python train.py --num_hidden_layers=9 --hidden_size=192 --n_experts=16 --experts_per_token=1 --d_expert=320 --d_shared_expert=0 --hidden_act="swiglu" --moe_layers=[1, 3, 5, 7] --router_score="sigmoid" --normalize_top_k=false --routed_scale=2.0 --balance_loss=0.00461 --balance_bias=false --scale_expert_input=true --init_std_router=0.0091 --lr_router=0.000587 --num_attention_heads=3 --num_key_value_heads=1 --head_dim=64 --vocab_size=5694 --norm="rmsnorm" --norm_place="pre" --norm_eps=1e-05 --positions="rope" --rope_theta=3590.0 --rope_fraction=1.0 --qk_norm=false --attn_scale=0.125 --tie_word_embeddings=true --parallel_block=false --extras=["capped logits"] --init="normal" --init_std_qkv=0.024 --init_std_o=0.0 --init_std_up=0.024 --init_std_down=0.0 --optimizer="adamw" --learning_rate=0.0015 --beta1=0.9 --beta2=0.99 --weight_decay=0.11 --lr_head=0.033 --warmup_steps=476 --schedule="wsd" --decay_fraction=0.785 --decay_shape="cos" --final_lr_fraction=0.0 --batch_tokens=65536 --max_seq_len=1024 --doc_mask=true --train_tokens=457500000 --max_steps=6981 --dataset="wikipedia_en"
Below are experts of layer 5 (counted from 0) of a mixture-of-experts language model. Rows are named router (the router's row for the expert), down (a neuron's output weights, with its number) and show model dimensions 0-191. Each number is 200 + 30 x the weight over its row's rms, rounded and kept within 0 to 999.
Before each expert's rows: "comes before" lists some tokens at least twice as common just after its tokens as in all text; "raises" lists some tokens whose logits its average output raises strongly, later layers aside. This comes from a sample of Wikipedia text that the model never trained on. Tokens count by the router's weight.

# expert 2
comes before: " |", "6", "7", "8", "1", "3"
raises: "6", "8", "-", "7", "4", ","
router,201,166,263,202,185,235,173,220,186,214,217,179,165,212,205,155,209,116,194,198,200,219,153,216,214,166,184,218,136,328,178,190,210,177,182,162,213,224,255,220,212,206,239,218,218,165,193,217,221,193,202,173,158,260,183,228,210,167,184,186,238,179,160,181,200,188,229,215,187,165,183,246,200,207,196,181,228,237,169,184,204,180,208,141,235,237,238,193,209,169,188,210,190,176,186,166,274,154,233,216,182,228,200,177,174,167,169,166,137,194,195,200,199,189,162,150,151,201,194,216,184,168,215,180,221,202,217,209,193,241,183,221,195,221,218,251,206,196,183,138,173,216,176,229,214,199,232,152,173,186,218,212,169,219,196,242,179,176,130,250,241,201,173,243,230,215,206,204,263,219,219,184,207,194,174,195,241,258,228,182,170,207,172,201,185,192,227,155,194,232,164,249
down34,206,184,143,177,201,167,165,200,232,88,204,168,251,178,220,212,211,178,183,198,236,195,177,237,213,173,191,206,215,211,170,250,217,225,202,225,225,242,188,199,189,221,132,216,236,228,181,172,177,202,189,205,196,198,161,194,146,203,239,218,248,205,216,169,238,203,161,222,196,216,208,268,147,166,219,220,245,189,253,226,215,204,240,193,172,172,169,210,167,196,201,174,228,204,240,177,226,165,183,188,192,144,193,201,181,163,198,233,242,203,224,174,225,243,173,166,171,174,180,174,244,169,213,182,242,201,239,182,250,191,175,226,196,201,249,189,179,179,246,209,157,263,240,151,208,160,233,198,203,193,155,196,233,213,170,226,133,206,185,282,202,175,194,174,200,222,189,188,175,161,193,177,219,272,145,200,203,229,227,173,143,181,164,188,203,212,179,225,221,165,196,212
down35,226,258,195,288,226,205,165,200,249,193,216,217,217,145,205,252,228,218,184,191,160,253,209,210,163,171,200,186,188,198,180,228,231,162,154,147,222,224,173,198,226,203,230,119,167,225,187,232,177,218,169,212,183,160,241,188,169,104,184,188,194,184,197,209,199,173,213,215,171,188,174,238,180,176,213,167,193,214,186,159,177,174,227,184,203,206,184,194,150,151,186,205,185,223,198,222,187,223,216,240,197,201,190,240,218,194,185,186,189,206,214,219,204,236,209,213,165,183,201,210,205,148,199,214,129,258,231,167,281,259,203,213,234,120,198,228,222,250,192,172,225,174,165,192,207,167,168,209,194,166,219,266,172,159,236,205,175,233,189,208,242,175,169,189,218,166,237,178,170,212,207,200,182,184,178,173,238,187,198,170,146,173,198,237,178,141,244,179,212,222,217,205
down36,182,203,247,188,170,174,206,200,207,167,135,205,211,210,192,152,205,167,212,218,251,233,219,169,189,239,221,271,240,208,214,163,234,191,173,199,212,187,215,177,169,169,218,201,149,207,161,250,239,187,188,210,211,175,163,232,159,234,162,224,167,231,206,232,184,219,152,182,198,207,207,131,157,175,220,216,187,269,161,160,174,191,225,213,206,183,246,219,217,166,191,157,192,181,200,251,215,149,220,209,165,186,174,162,168,208,274,223,215,197,190,227,227,196,183,199,228,196,189,236,229,200,215,203,236,201,209,155,185,232,229,246,235,185,201,206,226,133,154,205,247,191,185,158,169,209,196,214,207,226,225,213,217,267,148,225,172,192,265,183,183,189,194,232,245,226,177,209,197,196,234,168,204,219,114,149,196,202,163,131,228,160,212,200,247,189,169,225,198,172,217,233
down37,181,189,205,167,178,182,234,255,167,170,233,198,236,233,187,179,224,164,229,184,152,182,162,184,197,215,264,220,221,142,170,186,203,206,194,123,149,175,200,194,210,224,164,157,163,146,197,241,220,178,183,202,197,230,252,193,216,186,197,244,187,204,167,166,197,161,202,206,222,178,184,191,224,174,240,226,208,172,286,178,206,218,179,243,250,186,206,156,193,253,205,146,241,178,198,189,184,260,193,208,175,205,195,233,200,212,224,200,188,214,101,204,227,251,143,227,192,205,216,250,178,191,152,224,268,215,198,241,249,220,180,197,185,196,162,189,182,183,225,148,206,226,222,205,227,184,177,240,216,218,237,139,212,227,220,204,188,191,202,199,196,192,197,220,206,216,175,193,266,257,172,204,192,201,153,192,177,146,228,189,260,200,179,208,164,179,158,187,183,160,217,200
down38,210,217,248,195,207,154,173,230,172,152,269,192,169,170,183,183,215,223,184,158,223,181,184,163,178,188,199,220,214,151,217,209,208,215,226,160,242,208,211,167,198,238,191,167,261,229,184,210,208,185,208,199,180,199,199,175,197,241,180,147,193,211,217,143,255,228,202,205,177,220,176,196,172,230,149,277,207,157,216,169,165,222,223,176,237,214,181,179,186,208,152,128,247,213,269,153,221,207,216,200,169,176,229,213,166,184,165,256,148,230,244,239,159,233,175,197,182,218,247,223,213,141,187,190,162,243,235,257,182,211,232,186,206,233,177,216,219,223,252,158,157,228,205,188,223,145,242,235,201,219,155,198,213,250,216,220,223,182,181,190,198,189,188,172,165,259,211,214,192,218,204,165,149,198,179,195,177,211,246,225,210,209,247,195,196,222,207,236,179,238,165,170
down39,235,204,182,180,165,260,204,236,211,187,190,161,189,181,211,202,162,176,255,208,160,169,189,232,250,215,270,181,155,140,219,211,218,138,221,185,205,128,201,242,219,195,198,190,216,186,189,185,213,214,196,189,156,201,233,248,187,160,193,237,203,206,216,201,216,158,174,249,185,173,205,187,221,204,163,214,255,221,236,148,213,207,202,186,175,241,203,175,206,173,266,211,201,170,228,213,192,249,159,193,194,173,168,207,215,221,182,192,168,209,224,151,220,248,202,209,188,215,224,231,243,161,188,236,233,239,230,214,244,269,209,242,183,228,167,186,223,202,248,239,187,234,211,206,231,233,142,212,183,209,251,149,113,250,173,211,150,164,158,230,230,181,201,224,206,231,177,182,228,186,200,202,179,186,205,182,200,214,118,175,257,174,248,185,220,174,187,188,190,197,184,203
down40,165,190,262,201,248,171,195,225,242,217,193,241,218,197,176,194,179,170,189,213,161,206,215,214,222,221,194,168,199,181,191,214,175,232,150,202,175,203,227,174,177,229,178,192,205,176,158,213,207,211,162,178,192,166,203,264,231,167,205,187,187,205,177,195,229,159,218,200,181,219,177,149,157,159,270,223,167,244,168,217,266,197,261,235,191,198,217,241,127,146,266,174,225,205,232,152,190,169,161,200,228,193,227,191,188,256,239,225,210,165,196,202,193,198,214,230,196,186,175,202,204,244,226,164,114,196,167,190,213,162,191,129,202,185,202,174,148,220,165,190,268,207,220,207,169,183,230,221,280,214,196,235,151,242,167,186,174,201,192,195,185,203,161,214,149,203,159,199,264,202,191,201,236,171,202,184,189,247,212,186,213,215,171,170,236,216,218,159,197,237,195,163
down41,174,234,180,199,240,167,229,226,172,255,252,241,227,195,183,187,224,202,236,211,202,221,184,220,165,222,223,177,179,144,208,216,191,237,219,133,154,232,183,248,219,174,201,251,249,193,158,211,222,163,184,192,235,189,233,225,199,139,167,203,196,236,212,184,211,241,247,119,183,184,198,173,227,203,254,210,178,257,192,229,178,193,200,257,231,181,201,169,182,212,233,174,241,178,155,228,169,198,181,177,196,195,239,187,201,239,249,167,204,246,250,186,211,182,188,196,185,166,179,168,211,180,231,138,160,196,166,219,165,234,199,213,182,207,255,242,203,183,234,189,217,166,199,193,207,213,229,243,180,210,209,170,212,152,234,144,172,226,215,210,174,124,182,167,243,197,187,169,210,142,160,172,148,199,216,199,234,185,224,258,221,198,186,233,226,171,193,251,202,158,186,197
down42,212,199,180,177,202,229,213,171,212,276,182,217,162,230,172,135,185,158,199,225,192,195,204,238,169,203,192,243,208,201,229,178,244,141,218,171,176,190,269,222,211,149,103,187,180,247,163,210,136,246,206,237,196,192,145,217,230,206,238,161,205,202,216,179,239,184,230,210,246,214,183,187,198,210,207,187,211,199,175,230,237,225,192,154,184,195,249,172,184,153,143,211,193,186,179,224,179,186,280,197,215,202,197,200,286,203,181,192,211,177,163,260,181,209,203,198,202,219,167,221,202,200,180,203,180,211,195,178,177,168,179,213,183,211,138,167,224,167,223,218,209,251,224,191,230,252,231,219,198,167,264,184,176,210,226,186,227,199,240,186,155,195,203,218,196,169,173,215,222,177,226,215,236,227,255,146,201,224,251,207,209,204,277,210,186,232,189,193,245,193,226,212
down43,219,204,163,220,219,197,187,219,239,196,243,227,226,234,250,168,215,155,175,201,171,142,181,239,151,182,219,230,173,260,226,178,130,203,226,209,208,225,228,188,170,136,172,182,199,215,218,209,173,163,217,222,202,228,216,184,264,206,216,229,217,175,276,175,206,218,241,136,257,214,174,223,214,148,215,212,207,238,213,208,232,164,194,137,182,191,257,207,180,215,188,190,228,255,144,171,176,243,223,238,176,187,151,196,161,178,205,196,224,198,169,171,225,199,199,229,152,207,199,181,217,203,164,244,163,176,215,182,209,171,216,186,271,206,215,168,214,166,223,174,180,190,189,212,184,206,156,192,147,212,180,235,179,169,174,232,180,213,178,236,193,194,214,152,194,147,159,244,236,149,237,260,162,206,219,219,197,203,151,222,206,160,193,199,209,217,192,182,267,201,220,237
down44,184,193,230,255,178,200,243,176,194,202,194,228,172,272,199,170,169,215,161,237,223,260,182,187,208,180,238,208,260,223,194,217,159,145,230,194,246,193,234,186,198,205,235,140,195,191,218,183,254,204,197,128,119,203,243,184,231,172,226,222,167,212,197,214,218,172,191,237,252,220,256,184,194,248,207,191,213,137,181,210,223,228,241,206,191,238,229,158,183,210,194,193,203,181,211,146,181,174,177,202,225,169,220,160,208,189,223,168,157,213,208,263,191,164,161,192,171,196,253,190,176,222,189,191,174,181,204,154,172,176,164,178,220,143,186,245,198,141,194,180,194,219,233,181,154,142,205,240,180,182,202,191,162,220,183,164,159,183,230,200,210,195,153,210,209,158,202,194,201,216,180,201,276,179,226,178,205,156,164,217,197,203,275,236,220,201,184,191,189,242,180,169

# expert 0
comes before: " in", " by", " to", " on", ",", " as"
raises: " in", " to", " and", " on", " by", " for"
router,240,185,233,248,185,157,202,177,226,236,211,139,207,236,193,164,197,140,196,238,171,246,195,225,189,235,209,272,188,260,181,212,225,216,236,166,196,202,243,224,205,232,255,204,194,231,177,204,235,147,197,183,184,197,210,218,209,163,170,199,234,128,223,147,242,196,242,189,230,218,163,177,191,209,179,155,197,226,205,193,202,108,238,176,212,251,230,170,186,202,199,238,213,180,185,171,222,202,234,238,163,232,167,227,250,190,209,199,165,183,180,206,211,154,199,211,168,221,185,176,213,214,227,180,174,234,194,173,195,221,208,173,186,190,165,204,263,194,210,198,210,219,210,198,252,226,236,182,183,244,237,145,194,211,174,224,207,173,161,210,202,183,237,235,194,166,203,177,310,182,194,189,169,184,168,204,181,177,226,164,143,245,169,257,166,220,193,185,190,215,194,251
down9,205,192,190,200,239,192,232,226,235,167,178,187,235,185,173,204,160,188,162,180,192,195,197,239,210,204,246,209,212,168,175,214,242,218,226,177,155,207,191,182,217,163,255,187,203,173,223,177,242,172,147,210,215,206,235,229,125,254,223,243,170,232,216,203,166,243,204,204,225,207,223,148,264,158,166,238,203,168,236,216,176,211,213,227,221,228,192,238,170,232,154,165,167,175,168,172,201,179,215,228,203,237,189,175,207,167,224,220,146,231,146,201,214,190,190,201,192,159,212,175,190,225,232,173,125,168,243,175,176,210,182,195,174,218,247,206,219,219,307,204,222,201,201,201,190,196,207,210,239,185,181,181,157,203,191,155,249,209,192,224,217,259,229,198,144,225,172,202,231,218,197,126,163,215,171,160,227,207,164,228,212,240,278,169,162,225,241,226,186,203,211,191
down10,195,157,277,222,250,161,203,221,209,213,220,205,175,196,241,171,202,202,160,165,177,166,239,169,192,204,216,172,139,202,209,207,196,177,200,191,226,201,172,224,212,199,196,185,164,195,154,209,193,211,142,234,186,156,241,260,234,208,142,228,143,231,226,231,177,234,257,213,182,190,204,230,164,187,196,218,140,235,183,189,234,163,253,185,208,178,242,188,163,237,201,196,202,216,181,242,232,178,222,184,159,200,155,204,199,196,191,152,205,209,214,185,219,198,182,195,226,234,221,216,214,163,225,157,236,183,236,148,227,230,180,235,205,236,159,229,181,210,146,177,171,268,196,210,241,201,181,252,185,246,193,208,202,236,190,205,147,204,157,151,201,225,217,169,180,267,212,174,195,224,212,165,188,202,171,181,255,199,228,168,254,140,228,183,195,196,195,166,216,153,272,161
down11,213,181,173,198,240,227,200,239,208,175,179,228,229,210,176,223,246,206,233,224,201,185,223,183,189,256,193,190,163,148,237,210,225,175,195,263,244,215,176,209,133,202,267,192,197,212,291,168,158,181,178,252,247,200,194,260,177,201,217,238,213,177,236,196,210,221,172,193,228,233,220,225,233,197,195,209,172,189,189,200,161,194,216,207,229,206,209,251,155,248,180,222,180,204,175,175,193,210,238,186,205,187,160,165,174,232,199,180,193,156,168,177,185,196,183,154,193,193,172,182,225,205,189,201,182,186,235,227,247,251,199,155,222,177,180,165,241,220,227,181,159,196,158,198,141,197,176,179,222,204,212,194,156,225,132,248,156,209,242,179,202,235,204,198,193,208,170,188,248,189,149,218,172,136,216,179,201,155,263,187,125,125,205,196,171,209,209,215,232,204,257,200
down12,172,197,175,164,175,169,161,172,194,181,145,202,195,226,172,158,159,170,249,201,187,195,208,197,175,216,240,173,199,200,200,204,208,163,196,205,160,254,182,169,188,224,219,158,148,195,224,209,162,218,202,231,135,174,237,273,196,170,203,219,230,182,233,211,233,215,186,176,161,154,188,195,187,210,174,178,213,243,202,208,214,168,212,194,195,216,205,214,202,225,238,230,214,253,224,213,223,260,197,197,186,201,236,180,214,168,194,195,203,212,149,209,215,219,174,181,166,235,247,231,172,200,150,205,147,188,130,232,238,227,198,201,178,234,192,159,183,195,220,157,210,151,157,190,229,176,195,177,187,204,211,209,252,219,202,212,159,262,156,150,262,186,212,147,194,154,218,176,183,208,144,193,277,177,221,172,208,181,237,184,200,236,164,244,218,176,183,114,155,255,157,219
down13,185,204,213,171,184,246,201,151,234,179,223,226,206,191,188,218,168,184,142,216,195,224,211,229,223,201,288,247,198,175,191,241,171,224,219,237,230,221,197,228,223,212,225,103,179,175,200,219,258,226,234,228,191,187,231,177,184,206,214,178,208,187,185,231,205,228,182,198,219,227,183,167,237,198,205,232,185,202,209,218,132,164,173,232,226,215,215,184,184,188,236,170,242,263,200,186,183,175,175,263,165,209,192,187,232,147,160,256,224,235,213,165,217,225,226,239,223,222,238,176,213,189,220,244,243,195,194,171,221,212,161,242,263,179,156,252,215,242,205,166,193,206,141,217,152,240,185,186,182,160,221,227,217,230,147,243,188,200,184,299,179,191,221,234,178,220,204,209,179,247,187,235,231,210,172,185,187,215,182,153,188,210,175,203,201,210,166,164,196,224,157,184
down14,182,245,190,214,224,151,191,171,265,169,170,247,161,205,174,169,161,220,165,179,245,145,199,203,246,215,265,226,213,190,232,198,245,195,239,198,133,205,196,207,175,165,200,168,200,215,224,186,192,189,194,202,136,205,195,181,151,239,262,221,216,218,199,194,183,205,230,245,233,145,223,206,196,191,187,176,215,207,204,231,249,249,213,189,228,235,233,231,219,210,223,201,193,220,233,194,203,190,244,217,260,231,242,140,195,201,172,195,184,139,228,250,178,248,213,126,187,201,157,186,205,169,187,226,244,174,215,270,187,253,226,238,182,173,219,214,176,223,191,182,188,214,160,191,211,194,202,200,167,130,179,223,175,211,152,156,187,197,223,161,181,277,200,174,205,225,219,160,162,214,224,255,181,188,168,189,224,223,207,208,175,210,208,194,188,139,243,192,215,194,171,193
down15,226,194,235,187,145,229,199,203,166,218,237,192,199,159,194,240,197,200,169,162,173,196,176,250,202,137,198,217,210,201,151,215,159,163,220,127,178,256,198,199,217,190,128,194,169,225,241,223,206,239,208,197,169,163,196,163,170,183,206,178,234,168,163,212,196,171,186,210,250,185,185,207,190,198,165,207,202,148,217,180,197,205,268,199,246,158,218,201,236,143,248,232,215,137,250,222,185,208,216,200,231,229,218,218,191,227,153,189,197,165,223,269,202,230,220,197,227,223,216,153,243,187,142,215,219,267,223,186,153,213,158,195,218,229,194,240,233,212,234,190,227,203,185,143,212,154,179,193,210,186,199,221,186,240,221,194,155,188,197,194,175,235,209,230,196,276,233,194,175,157,216,155,197,209,232,215,218,159,203,227,151,268,215,217,209,203,163,166,174,233,223,214
down16,264,184,213,220,207,230,195,210,240,220,201,186,202,238,180,267,245,142,187,224,253,177,244,219,248,156,247,206,171,181,144,172,232,161,192,180,226,241,203,285,256,177,154,218,168,216,208,157,215,206,223,149,213,218,219,228,176,179,216,215,227,162,200,170,174,183,200,128,191,260,213,145,182,186,215,217,217,237,199,216,217,214,245,183,184,210,238,196,225,223,228,205,178,232,180,203,230,198,246,225,242,143,220,176,215,235,209,278,244,215,233,148,252,218,212,256,162,226,207,161,238,194,244,201,179,172,207,155,192,234,195,203,188,164,182,202,145,168,156,183,167,203,217,207,195,201,196,208,197,244,176,198,158,183,183,202,147,206,219,186,175,202,224,212,164,192,181,201,243,221,249,170,159,197,194,213,191,193,175,209,225,218,178,260,210,174,203,179,161,176,199,180
down17,206,212,215,165,136,189,220,205,199,221,162,183,156,192,141,241,203,183,180,156,233,190,223,207,245,195,205,214,224,202,170,199,234,190,177,221,239,173,213,233,220,186,178,212,225,187,193,134,188,185,182,143,185,269,200,278,228,251,202,215,253,259,242,135,184,204,193,194,197,213,189,178,190,230,208,176,167,202,194,157,166,230,235,234,161,204,212,112,254,218,212,192,185,193,200,222,206,219,190,189,189,224,195,166,154,214,220,194,175,198,220,229,174,182,204,155,214,217,190,225,218,145,204,253,155,131,199,171,134,237,206,193,194,218,209,227,194,206,166,208,189,190,157,202,152,218,200,183,229,176,183,157,197,187,214,227,228,243,192,217,175,251,161,251,278,253,238,177,195,206,188,197,154,199,203,147,137,172,168,220,211,232,186,214,180,245,196,179,180,173,210,226
down18,197,237,246,228,207,202,234,176,213,191,191,189,143,198,234,240,210,186,276,225,222,185,214,148,183,230,187,230,224,229,210,218,157,226,196,198,257,136,229,244,207,216,198,144,178,211,176,206,246,224,167,203,206,256,222,222,192,175,194,198,162,218,234,225,159,209,173,194,191,221,225,192,211,250,138,252,199,174,174,202,243,217,160,172,193,217,174,147,180,184,228,205,126,223,199,189,207,170,249,186,202,172,200,237,206,235,201,209,157,242,233,202,223,161,176,239,188,165,169,219,263,198,218,190,194,176,173,138,183,230,211,203,260,195,208,156,211,182,225,155,181,140,202,240,227,199,160,205,192,255,261,170,188,169,195,171,198,199,260,172,158,201,206,210,201,179,234,240,256,164,228,143,170,181,148,172,195,189,233,209,248,170,228,203,180,208,207,202,218,181,235,190
down19,203,175,174,200,162,218,192,191,206,210,239,150,161,145,217,129,209,195,241,247,172,166,168,257,243,129,161,206,199,219,252,138,205,134,220,224,206,160,227,145,194,257,204,194,257,246,206,186,217,207,162,206,196,194,150,187,151,236,157,178,248,206,203,210,200,210,224,232,232,179,198,181,217,203,214,184,188,209,211,197,187,147,163,230,162,152,181,220,184,201,135,237,192,218,191,221,249,203,141,199,110,206,205,170,207,203,218,232,236,193,151,214,228,195,144,240,217,252,200,227,198,210,242,196,220,180,211,170,212,178,215,227,252,231,242,177,206,180,223,204,189,187,234,223,187,166,203,215,152,227,190,225,229,212,200,166,184,217,171,222,232,188,212,188,247,171,197,234,148,179,200,179,160,253,195,235,185,174,236,180,189,203,220,174,201,217,210,197,230,222,217,147

# expert 13
comes before: "ed", "ing", "s", "ation", " of", "ated"
raises: "ing", "ed", "s", "as"
router,178,192,188,179,148,214,215,164,150,204,171,203,170,235,188,170,221,152,189,134,209,225,174,222,209,201,222,247,160,290,133,168,201,239,212,179,149,208,180,156,202,232,210,200,223,153,140,138,216,183,199,179,225,259,186,244,201,127,179,151,218,189,164,218,160,202,244,265,196,166,186,206,220,187,167,187,181,173,176,185,174,156,191,192,208,251,228,174,183,187,155,231,199,166,203,163,260,176,173,234,189,196,190,202,237,185,236,230,221,168,206,268,173,152,202,159,215,200,161,222,204,161,231,201,206,172,201,165,171,232,214,196,200,225,136,181,201,222,213,182,192,220,207,171,208,166,247,134,178,221,176,215,210,157,179,171,157,179,223,188,211,193,199,188,204,187,209,188,259,226,220,191,195,219,225,173,226,189,248,177,170,206,201,211,180,189,226,240,168,198,198,261
down9,184,144,191,183,194,180,211,192,203,174,254,192,197,140,195,196,204,203,221,202,250,148,213,244,246,216,234,162,232,200,149,167,228,141,232,207,233,200,250,148,245,214,192,220,207,192,184,198,219,232,202,206,228,161,173,220,218,252,227,199,194,199,234,179,234,123,160,165,208,204,187,166,230,199,186,134,208,195,197,164,237,207,185,195,235,218,177,189,141,229,183,159,145,219,202,173,254,229,225,202,207,208,211,193,225,145,207,204,231,230,231,184,208,183,202,199,215,156,176,218,205,156,250,182,171,221,266,218,208,150,181,200,235,181,244,237,181,210,211,239,241,229,150,167,258,194,186,219,203,252,222,203,164,190,187,176,152,203,139,195,121,166,192,227,233,180,194,220,156,213,211,197,199,167,236,243,214,210,203,186,169,203,230,220,252,224,247,194,168,217,250,223
down10,244,208,174,204,141,173,167,207,191,180,204,193,205,191,252,177,200,210,184,176,188,178,246,195,208,171,205,154,267,220,154,169,236,203,207,222,138,226,173,195,174,280,197,280,205,224,152,229,210,225,211,224,187,222,218,219,230,195,177,240,257,230,210,159,208,200,161,189,205,217,197,195,165,225,227,157,238,207,282,215,198,213,189,176,201,173,224,201,170,215,213,217,173,226,222,169,198,130,216,218,177,210,186,205,240,232,219,245,202,219,198,163,236,201,211,183,224,114,208,244,167,238,199,185,173,199,212,207,187,155,208,140,159,217,154,233,224,185,175,177,149,132,139,183,221,183,235,202,201,233,204,221,174,221,183,158,182,198,231,211,217,221,178,195,165,202,196,175,171,192,233,190,236,172,158,205,238,180,196,214,196,228,194,151,246,210,162,130,156,162,235,183
down11,234,133,217,209,152,174,175,244,168,241,206,195,186,217,179,138,165,208,178,214,184,211,214,253,237,252,174,215,231,151,145,189,208,141,217,175,200,165,177,192,195,167,207,133,225,219,155,169,224,188,145,193,158,208,132,180,239,154,219,157,274,198,251,222,176,193,167,201,228,210,190,233,231,254,179,257,189,193,200,238,206,157,207,224,206,157,171,193,189,201,159,195,158,201,166,212,245,230,168,249,185,220,153,227,229,251,191,169,178,216,194,178,153,193,190,140,188,239,191,200,223,179,184,194,166,183,186,202,195,244,184,217,184,218,228,184,221,182,218,195,192,195,144,193,198,176,229,234,219,227,185,201,215,196,192,195,219,243,223,224,227,214,220,231,158,155,191,237,146,229,237,206,220,226,159,230,203,157,227,231,208,247,235,219,139,179,199,193,190,154,196,183
down12,149,193,249,202,260,240,188,185,190,205,222,212,168,224,217,159,200,209,222,216,237,244,221,191,200,228,206,167,234,218,228,238,170,168,173,187,276,231,171,200,206,170,193,205,189,162,193,215,193,221,264,209,234,160,176,157,238,232,136,202,239,199,198,218,193,214,242,183,210,189,206,154,242,165,169,202,199,225,193,194,173,221,202,190,275,203,260,194,234,197,200,174,190,167,227,263,216,218,196,190,217,199,195,284,181,210,252,196,204,207,199,255,236,205,199,209,239,143,270,166,189,239,259,194,223,147,176,206,242,195,216,239,230,171,208,153,263,186,208,228,248,223,145,190,185,187,158,184,194,208,192,223,164,165,161,206,198,179,159,183,222,172,204,192,186,187,219,162,225,179,155,154,156,202,249,212,195,241,161,203,225,248,239,165,206,212,211,203,184,191,165,177
down13,223,176,207,199,214,192,237,219,237,262,175,231,258,238,199,160,197,190,145,144,149,187,188,196,179,219,171,229,234,238,203,195,183,200,251,242,207,223,175,213,183,142,192,211,192,226,140,163,213,214,185,268,200,166,172,173,191,226,132,175,155,212,221,207,159,247,181,239,145,199,161,193,152,186,216,178,188,232,142,242,177,153,157,214,142,191,171,204,199,206,191,167,169,145,277,159,246,219,203,223,212,188,178,256,208,194,220,161,217,144,217,141,203,190,205,183,185,175,160,180,168,237,212,199,242,208,194,236,181,213,240,191,144,180,176,190,183,239,200,169,215,196,172,200,230,210,169,242,212,227,231,189,220,206,203,171,195,241,194,136,206,257,193,216,238,215,178,223,224,244,215,180,186,187,206,161,220,218,202,212,220,227,195,176,191,179,239,203,194,199,261,219
down14,264,243,207,195,170,224,169,193,229,179,189,169,166,234,188,233,187,175,188,186,217,201,206,243,176,205,206,190,191,167,163,201,221,201,188,195,126,172,210,192,223,208,209,168,196,156,218,168,202,180,229,215,221,212,169,178,218,209,151,217,248,224,210,208,206,151,221,205,172,194,237,206,268,209,236,181,268,185,234,144,170,201,189,164,275,200,220,202,184,201,176,222,230,231,180,187,142,226,209,232,220,249,199,228,256,184,169,195,185,239,218,221,231,233,209,221,252,158,152,220,183,216,196,242,160,182,229,150,191,225,201,230,177,171,237,217,168,203,188,171,266,182,182,178,216,154,178,189,141,150,186,191,206,199,173,91,209,198,230,240,202,220,232,198,184,209,201,203,218,223,192,188,192,190,176,175,143,243,213,197,201,223,152,170,185,202,196,102,172,252,198,234
down15,178,283,271,161,258,241,244,178,187,223,203,217,204,169,201,218,166,193,219,204,175,246,197,192,159,233,159,139,218,205,264,224,202,199,215,200,204,226,258,189,211,210,179,245,194,183,166,162,199,204,201,224,181,190,156,220,154,218,211,208,165,179,181,166,190,201,173,241,193,176,178,170,212,179,194,219,175,172,196,205,260,199,177,217,147,145,206,236,200,177,188,173,220,171,185,169,245,186,220,227,249,197,183,200,242,219,249,177,199,157,224,214,236,203,225,230,206,218,196,152,279,196,188,156,230,179,264,148,237,193,212,223,157,185,181,213,163,136,210,267,149,209,192,176,200,247,192,209,189,167,214,180,193,191,204,185,198,232,218,211,168,234,211,175,213,260,198,197,198,206,213,202,148,151,237,213,177,249,209,236,235,205,180,236,211,174,165,220,223,196,279,189
down16,161,236,160,223,174,211,156,218,167,235,172,214,196,205,243,220,261,217,186,144,181,150,227,210,188,229,219,205,230,174,230,188,248,211,184,253,190,212,186,247,200,228,162,201,202,255,228,151,211,195,130,189,192,209,165,248,248,207,260,188,188,177,193,156,232,185,193,201,211,192,186,169,212,237,189,136,188,189,158,222,224,206,216,220,263,146,178,235,194,224,205,201,227,257,173,177,272,190,185,218,195,197,164,226,231,242,208,173,195,189,202,203,229,263,146,210,179,157,197,226,217,185,190,186,143,246,118,211,200,178,181,259,227,170,195,213,204,215,175,162,212,143,186,215,217,250,225,163,205,227,187,201,212,234,186,193,170,229,171,226,151,238,202,214,186,195,164,247,188,224,181,236,215,198,228,207,185,185,198,209,173,213,253,216,203,209,157,269,234,200,235,223
down17,242,171,198,210,149,241,171,174,280,195,203,277,153,190,238,158,157,143,155,159,175,182,181,148,184,185,234,176,193,205,202,175,178,211,225,223,153,184,215,212,169,157,242,224,164,191,190,220,148,179,188,159,180,196,207,213,197,231,219,203,135,251,220,173,218,215,201,194,223,170,221,246,198,198,242,255,217,200,186,145,251,213,204,174,226,243,245,207,240,223,200,187,200,245,207,203,185,160,160,242,166,172,206,240,199,239,175,217,166,173,211,120,209,193,238,159,212,184,246,199,154,146,141,185,171,206,222,210,179,248,167,178,202,176,165,213,194,217,239,181,166,231,216,232,164,223,204,179,215,204,226,203,224,277,210,193,188,245,196,193,230,229,181,223,214,210,170,238,206,199,230,214,177,145,192,227,226,230,172,217,164,214,204,193,203,224,252,207,219,192,172,188
down18,192,252,212,212,191,166,208,241,179,194,169,130,232,239,202,216,147,231,207,200,197,182,189,251,205,215,165,253,219,218,174,197,160,177,233,168,205,211,198,197,184,222,233,137,178,217,208,184,235,179,214,264,194,232,180,179,177,158,189,163,191,127,184,205,203,220,213,214,228,184,214,224,201,192,234,156,169,201,190,232,159,185,233,191,214,190,155,207,240,229,221,167,202,175,225,239,192,223,198,217,218,234,250,191,190,171,225,153,199,252,203,209,222,216,198,170,254,172,248,176,268,212,188,232,223,189,189,223,234,269,170,214,164,183,203,193,184,230,204,150,282,249,196,222,147,165,124,223,197,208,159,218,139,205,171,234,229,262,176,167,191,190,167,193,227,193,201,186,164,153,202,201,228,212,170,204,233,214,213,244,193,198,243,185,244,251,261,198,232,194,213,209
down19,209,170,246,234,199,256,219,146,226,164,155,244,244,183,151,234,207,140,186,199,207,187,178,229,226,191,241,258,206,186,207,173,213,154,176,144,141,215,181,228,159,183,156,147,199,200,223,152,247,218,189,241,257,215,151,177,184,141,221,157,220,210,171,220,224,224,217,176,219,200,251,140,266,230,215,232,238,216,170,232,192,220,190,220,220,198,216,204,250,238,175,225,232,175,198,210,248,187,193,173,175,164,202,150,200,171,157,243,236,211,179,187,150,204,194,252,208,262,176,206,229,221,226,192,161,225,229,168,220,205,174,106,156,183,201,179,185,196,198,165,247,212,196,189,173,214,243,195,221,198,155,209,172,209,202,207,173,225,195,214,174,210,218,196,175,170,205,209,166,164,195,180,255,193,184,195,176,212,245,186,158,185,176,194,238,203,202,194,223,179,180,177